{
  "num_hidden_layers": 11,
  "hidden_size": 128,
  "n_experts": 32,
  "experts_per_token": 1,
  "d_expert": 240,
  "d_shared_expert": 0,
  "hidden_act": "gelu",
  "moe_layers": [0, 1, 2, 3, 4, 5, 6, 7, 8, 9, 10],
  "router_score": "sigmoid",
  "normalize_top_k": false,
  "routed_scale": 2.0,
  "balance_loss": 0.000978,
  "balance_bias": true,
  "scale_expert_input": true,
  "init_std_router": 0.00835,
  "lr_router": 0.00223,
  "vocab_size": 8129,
  "norm": "layernorm",
  "norm_eps": 1e-05,
  "tie_word_embeddings": true,
  "optimizer": "adamw",
  "learning_rate": 0.0024,
  "beta1": 0.9,
  "beta2": 0.95,
  "max_grad_norm": 2.0,
  "batch_tokens": 65536,
  "max_seq_len": 256,
  "train_tokens": 443800000,
  "max_steps": 6772,
  "dataset": "wikipedia_en"
}
Below are experts of layer 7 (counted from 0) of a mixture-of-experts language model. Rows are named router (the router's row for the expert) and show model dimensions 0-127. Each number is 500 + 40 x the weight over its row's rms, rounded and kept within 0 to 999. Numbers have three digits each.
After each expert's rows: a language model's description of what the expert responds to. This comes from a sample of Wikipedia text that the model never trained on.

# expert 30
router:545485516512445501439529560432411547502509479478503574520513532496482434416471490513471498499505570513412538513457484497535491516496536591524532474469593515464486482522528508436490538427507597536437473528518476505541518532464448523531548469505497562510523434478558517528452484497469474476521457529509483574442418420536503447505471516549501508501507528595526520431523507470541502500474
It responds to: Short vowel-consonant pieces inside longer common words, just after a prefix, such as or in incorrect, el in accelerated, is in partisans.

# expert 1
router:490460508483421503444576582477464468435503434412455563485551563537478503532509504535507439526497540505453500504406428475505480469529597521515536492498591478481500499535522472376519549501542530547484511523499457514554470489429525564508483493474518553479502517498501502515463601469496479478526491534515460560532507445516504482480513488509479557567509542545470493462517481536439461440522
It responds to: Pipe separators and empty cells in wiki tables of numbers, such as league standings, vote counts and results, like | | and % |.

# expert 16
router:502492543485492515470594561437452426480521435451480493507541520511510499487545518530467430531528531523405485533413460500504557557532507530573529535524501450463496444478534489419487527469521517562464508449532484450497529524490470550418540512469495513440537500525491515516535601527483508403511544521547536519518470522562519477508512528479433530609497426515515511493522472554494454481459
It responds to: Competition words in sports articles, such as League, Cup, World, Championship, Men's, round, heavyweight, plus scores and years near them.

# expert 15
router:517435550519473547468523541470502464511518449451507544499602552541524466494462480526417441497554572538500563484406454440539497511486509546473542493451521464531508421538504469400503510505551574513486518500485487446527517426440506530499502531487507492474504464496486456523505583481532574458526513536561455499569431463556547468486516513522477490551485519510507447467499490534485394526464
It responds to: Final words or plural s of organization names in tables and infoboxes, such as Railways, Corporation, Airport, and Chevrolet in racing results.

# expert 4
router:466503513506496500454543569503481466516549451424545530460546527551484533557494488482506527464521529491486528423373462503542518492508534535550544457493524473472555482502520407428501508519523425489433494486541530518519514486475464518533519469548539513469459472453491479473499567518491486502508511500548448498530553546518582568514605500509438521524411483516493538389540445542506457449470
It responds to: Word-initial consonant pieces like sh, w, h, Th, St, cl, kn, often capitalized or after a hyphen, as in S-w-edish, Sh-ield, -c-ontrol.

# expert 8
router:536469546584458536504470527490460458531469424523494552486569558580504425563511496548453492550490499481498517509376445445531568525549486478513496508475571471529440485493524439466504531420475540483429495485473462458497513475444490512444502553492506531446548496472464499545451536557516428491513511540496480515442451487512508508563519551485509583555485508561478506525536442493432482473526
It responds to: Single capital letters or vowel capitals starting a word or code, often in tables, e.g. 2016 AX designations, Aaltonen, USSR, Battery.

# expert 21
router:539489523517474554450570551428470428428484454470449518483612471499512501486548492525531480521512536486487547466435425449537553534546500519542528519466500433473533531552508472404486559480533489535502505506583531462548471526497426564481575542496506517487527499522505518484528548498544519440533486571471533589516468513497522460530511581488426454475469508512511534517510433462486466447475
It responds to: Nationality and occupation words in short biography lines and lists, such as Serbian, footballer, politician, former, plus birth-year parentheses.

# expert 12
router:534392557516412529477508512515454502406482487436480578488540536495536477510583475552507457503581533525483581503514517501562493447514549523478546485493548490480496477460547469491502517489534501500467531497472449452552481500452489534503500485514501545442449446515487465486510518576521471518534477567457461467506488430561541479473526576451450510554396511560489509417538505541484446474523
It responds to: Auxiliary verbs, pronouns and relative words opening a clause in running prose, such as was, is, has also, which, that he.

# expert 10
router:531523513454444507525488500506446500465470454486451614453563567460478485541467519571459501497512576490475539487407518456540561486583550536538529446477513446441502473531489419478471530439539570537455504482487424460513486484510483546492524523506534526443448465504521549503505496454529507459586505528438447562495476545482494467511480558442507524549444548578541505472504523507485469469482
It responds to: Syllables ending in ar or or, inside words or starting names, such as J-ar-vis, qu-ar-antine, Bar, Kar, Gar, Nor.

# expert 31
router:520478547566424474508527496511430489522526422466463608498467557481552422485586516532473423494528580487468523489445448485569523512568511537519482486464471457483511475509536435511515492446516566598487541507529491401533462491451499539526479504531540576522503556471432465506505511503532488455520478532528489476509523457518486487484530505423467543541521475524449465454506461533516418533485
It responds to: Line breaks ending list items, table rows, headings and sentences, often before a dash or pipe, as in infobox fields and appearance lists.

# expert 22
router:465529487527476440491520512502494429424589483441427490408508519526503553500468554492517456449523622519519551452463470502506494518529579494574497485484492500443507469538465482441563466481538537545523525489567495525577462513472482500498453470481509561504488491454483515495550562473519572441539456487558453517528533461553554539453497508453480546542420455535490493445474520529481522442483
It responds to: A vowel-led second syllable right after a word's first capital letter, in names and common words, such as V-anc-ouver, D-av-id, T-og-ether.

# expert 11
router:539449513513480493431543534524468467446457500481528546526568538518570518540543472534474511480518590521438521544515441496522496545546482523558532484539491478452438473561491444375472543506524538546483507478518505451552507415459473537514556490511539516483443457481424524482531506555448466466491501512460436525574407486523481498529546537487482464509470512477568528449478438565456481511450
It responds to: Everyday nouns after numbers or determiners, mainly years, year, day, time, people, children, as in 25 years old, a year later.

# expert 20
router:540450490491521492448554528569502375539526497421503545454581542481535468499502578552493484474519566484452555461461526480502483492489572469510505498402533493454518438497502451399482474502503464476512510427476497517610504514548499509501548511516536599506452492494438443556508487475507473472504501529514511511531528501539520548481494513441463520515427509551540495480498512545460414488540
It responds to: Opening pieces of verbs and nouns like dis, rec, cont, ret, arr, st, tr, g, as in retain, arrests, styles, troubled.

# expert 29
router:576404499530476460538560501469443455493495457495509607449505550522507448477560497498469498556475481450495501484452500438504568508529549556517500475451584487544491489510531441403519579431511531493462551450436541529537465493507499525441521503531503558446480557476445497558495479522549454531540496565516505527450486517542495483546534555492469519529438501570513463531565489468459509473536
It responds to: The articles a and an, often merged with a preceding preposition or comma (of a, in a, , a), plus or between alternatives.

# expert 25
router:520410542488455469476554571534487454456501446481505573505545563526554474504538523541498529503530558530497559486415478458505516539478540556557567561501575516449456508601456500385516520470473551520450474439532462496521499488421473518477513518507464560445489520469509486467568539455571454477480500508499491550514511471524525503478532524504430510528450476554509451441479481518533505488447
It responds to: Closing brackets of inline notes such as citation needed] and [b], plus verbs like considered, made, wanted, intended and decimal points in coordinates.

# expert 7
router:502517532526443522506528470463475492491521440482469576462536526498469492461487484562432446505570647503460515522381491489492459490531521494531578528492534496475516504567548489461446587432594543487461525525480490562501545474498486514496486479537486544459522472539495522533476473514497471513512454522553516548523476469497512478469506513412466478546443530515491508456576491551500446406455
It responds to: Short letter pieces inside personal names, often foreign ones in sports lists and cast lists, as in Jas-m-ina, Jim-m-ie, Ped-ro.

# expert 13
router:494455578465487527454566534490459507483457462488477509532578493530496505455474491531470416442560608453522524511456469462552546496535505587484544568469523433487466430529488496454497530469512520535476475556475479543532452513487436590471522527535528549531469512462476554489499548491578494512561477559510553510524493445489471453531538521453500505567441466476490417470464435525473451481493
It responds to: Latin suffixes and pieces of scientific names in species articles and taxoboxes, such as -idae, -ium, -ulus, plus labels like Family, Order and Genus.

# expert 18
router:575496533504454518476501549440446431521527468506492536508526554555502431510450537489467494488537605513425547498384443517490496480544492487555555452490503504485580473462503456489479565458549538548497495516511525486503514458427479553412484500493532535518509509533524448493505617540519507455513509558502459513472490478502463436469532538486466529527418540503531449462502501506433537494420
It responds to: Romanized Chinese, Korean and Japanese name syllables and raw CJK character bytes, such as ung in Yung-Ning, un in Shunyu.

# expert 9
router:486446564518479510481538570485476463477525438459478556460558537509511495537500517540476452523556537483426555527404439513516478480512537571493559468510501509450458506551501495391476537479517557547446488492547483474509503529442449548493585531512468523486523540433498500462473513495499536444553479551512474545544509483536580506507567573497475477578457512585480484447513421529489454474478
It responds to: Closing and opening parentheses, commas, semicolons and dashes inside formulas, chemical InChI strings, legal citations and number lists, such as (aged 63).

# expert 27
router:548471557499505450448499539464442432475515471452495530492575518532509428471480527547462473416593639497471488552443464549511516531560496510484531518511496499516508504550538514450513529442532561576474458457559459447507480485463496553507483518486519505403517502495507480432521474576495532495465485557513461525563450488547493497451557537419473505547478478479514524484553455536507514491450
It responds to: Final word pieces of English surnames and place names, such as -ton, -ley, -ford, -ville, -by, in Crosby and Rodney.

# expert 26
router:507533506526434497511508549493446478465485452420497544448521499620567490513471539536488498456538586483497489504449483463491469536492537487483500502465563415489473469509495531461572541521510514572421568498487458501571467497455460498449526501518583544471492545492520525563454458534461513497568493552502483565477492475495569516480508554497432487548463453609472497522486464507442535449467
It responds to: Word-internal fragments ending in t like it, et, at, ut, ot, pt, as in Meditations, mitigating, maritime, September, feet.

# expert 19
router:484490499449480461433518575514513450490570464420539558493557479500522464491547512560475457443574523483526507510422459485509606502576508527541537485504517504433474493554483440400525555488528524500494532449530490467508513544412481548466510475511491495485544520511435442508543598493525486472564494503544530517519455474503527500467583532480447528518547460589495436489532512505483469488462
It responds to: Album, song and film article terms such as album, single, Best, track and ISBN, plus pipes opening rows of review-score and episode tables.

# expert 5
router:496413548521518464403524569481504499442514482423506542512525502573550464474525504559471487520514598544419510537497452510533464536507534475495520512534498491516428406516495468455485498488567569549438498493538528427535499470427465555494606558532522508498459480489484491548508489522487518448514483538473515575522415415493522523471548519493512492517459463521509502466487469528460489491424
It responds to: Word-final suffix pieces forming plural or abstract nouns, such as struct-ures, dise-ases, list-ings, ven-ues, plus whole nouns like development, data.

# expert 14
router:523493533470445455496536558532461498476548469455519603445552591534545491527484493505442479528493551453456508480455519485603493517489548515513496470476545481463526482506536496427504458478478507516491507473530413550505522516431443528465513525496521625468501572516495531520564492470498472502549454527480544512531450530544478441478545534456467527511415557479508434492563495478399480490466
It responds to: Word-start pieces with l or on, such as Mon in Montenegro and monarchy, pl in plain, Del, Hol, Mal, Pal.

# expert 28
router:549466504516477506469601516469489482451499401431477542531520531585478493538534527538454431503535528508490532479359508500503474562526511530503502564491504470462540509495555480428513490498492504513473489487485537508541473458460535581458492507482532510461570497501484466577519578492491470384522466521523494474564483466525533520525514590465483526569408491535522487460546447518482481501528
It responds to: Apostrophe-comma and space after goal minutes in football match summaries, as in 27', and non-ASCII bytes of accented or Indic letters, like š, ł.

# expert 6
router:510495582527472504490455504479490467537492470478464545506594545605496483552466520531500498481498515487489565484410497514520522545533530523528554532484569489488516473533503426510467496466517444460459481470535471467532546486456484509525474540476533574508486413532471528504516594478524461437571502511490473483535489495483502547488554514405451531568467544548437519446543443514453377459494
It responds to: Single capital letters opening a surname or place name after a first name or comma, such as V in Vigar, K in Kaye.

# expert 2
router:501500488506491478469464511515520480456496461473492613450572536536524477506521523526494421499569545513477523498355508490539490531547563485542535474523521468492495521518533488409484544441537504553516515475507495496530480526464480570452515513481516547443453498517393475540563548529485501463511415587472483546507491488536553482480589584467478521550454524509470507534490483516434473466456
It responds to: Digit tokens inside numbers in tables and statistics, especially after thousands commas, such as 1,694 votes, 4,041 people, 155,876.

# expert 23
router:565461513555419474455538527457502460487486462527383532449578530514488464458517492524512515516521547542454509456391470454491519492513544503559540519427534509470553515488518517445427528419565533543520506463501471479489557510476458566481478452510501555503498455552538492517555495501575480461529436498529533577522473493540480394495551562468487523571540475499491468505498483528498497463532
It responds to: Country and nationality names and their pieces (Roman, Arab, Leban-on, -ian, Illinois), plus word-start con as in context, conquest.

# expert 0
router:547491549472428466504491532534548514500512451479424507512593526520522446520471500498504443505566561483449512509463433510492491474571510477486547517507474469481513487554539494491458476501545509576503471467577466483561461547531496526479537518445531482447470512535479487458571527511507511430606488538433428554586466479493506507482503546457481430575459497565498505433475456568449440528484
It responds to: Personal titles and given names before a person's name, such as President, General, St., John, George, plus month names in dates.

# expert 17
router:496503521578437454450553561578454510468484476477479577513539529499545496540503500471497488545488521514440501449378487407545557449539538538438491562531508461457550490487562415443510492502520528535472484465507464556553463488451465518548481464540487575448506540441495533550503487520516520468515497521498485522543517500505526386545538478515473499552495543537506444471490429561478490517501
It responds to: Opening pieces of longer words after a space, like co, Col, Pr, se, vol, symp, Fre, chap, as in Colors, Preston, volcanic.

# expert 3
router:510443519537447502514558551492494479532469427470506548498507579540537501508506516511494425518562494451452546432391485442557502518469528505485588524500531500495473478576452490437506529471478555555447504510552470381577498535471508571474527514522491508495506500555449452545556551558468457501526477577547516541519530540474533451485541496487479492518487518559506450439494453545500473542489
It responds to: Colons, dashes, pipes and degree-minute marks in infobox fields, tables and coordinates, such as Time zone: UTC+3:30, 42°55′.

# expert 24
router:511454492552484500490526545511545509451522461487520535433569524571502467504500531524469443499574613502522547504369472461517523549504540476529577485499484496541455468490520487476510499462501543567517507474501487423506504491489526506420519488482499517468495513495442453478520598451504531479571419527496489492520490538521514480502545585452479550584471482530510417533493470524436453427450
It responds to: Single digits and capital letters inside codes, years and identifiers, such as EF0 ratings, TQ0408, SI 2002 numbers, IUCN.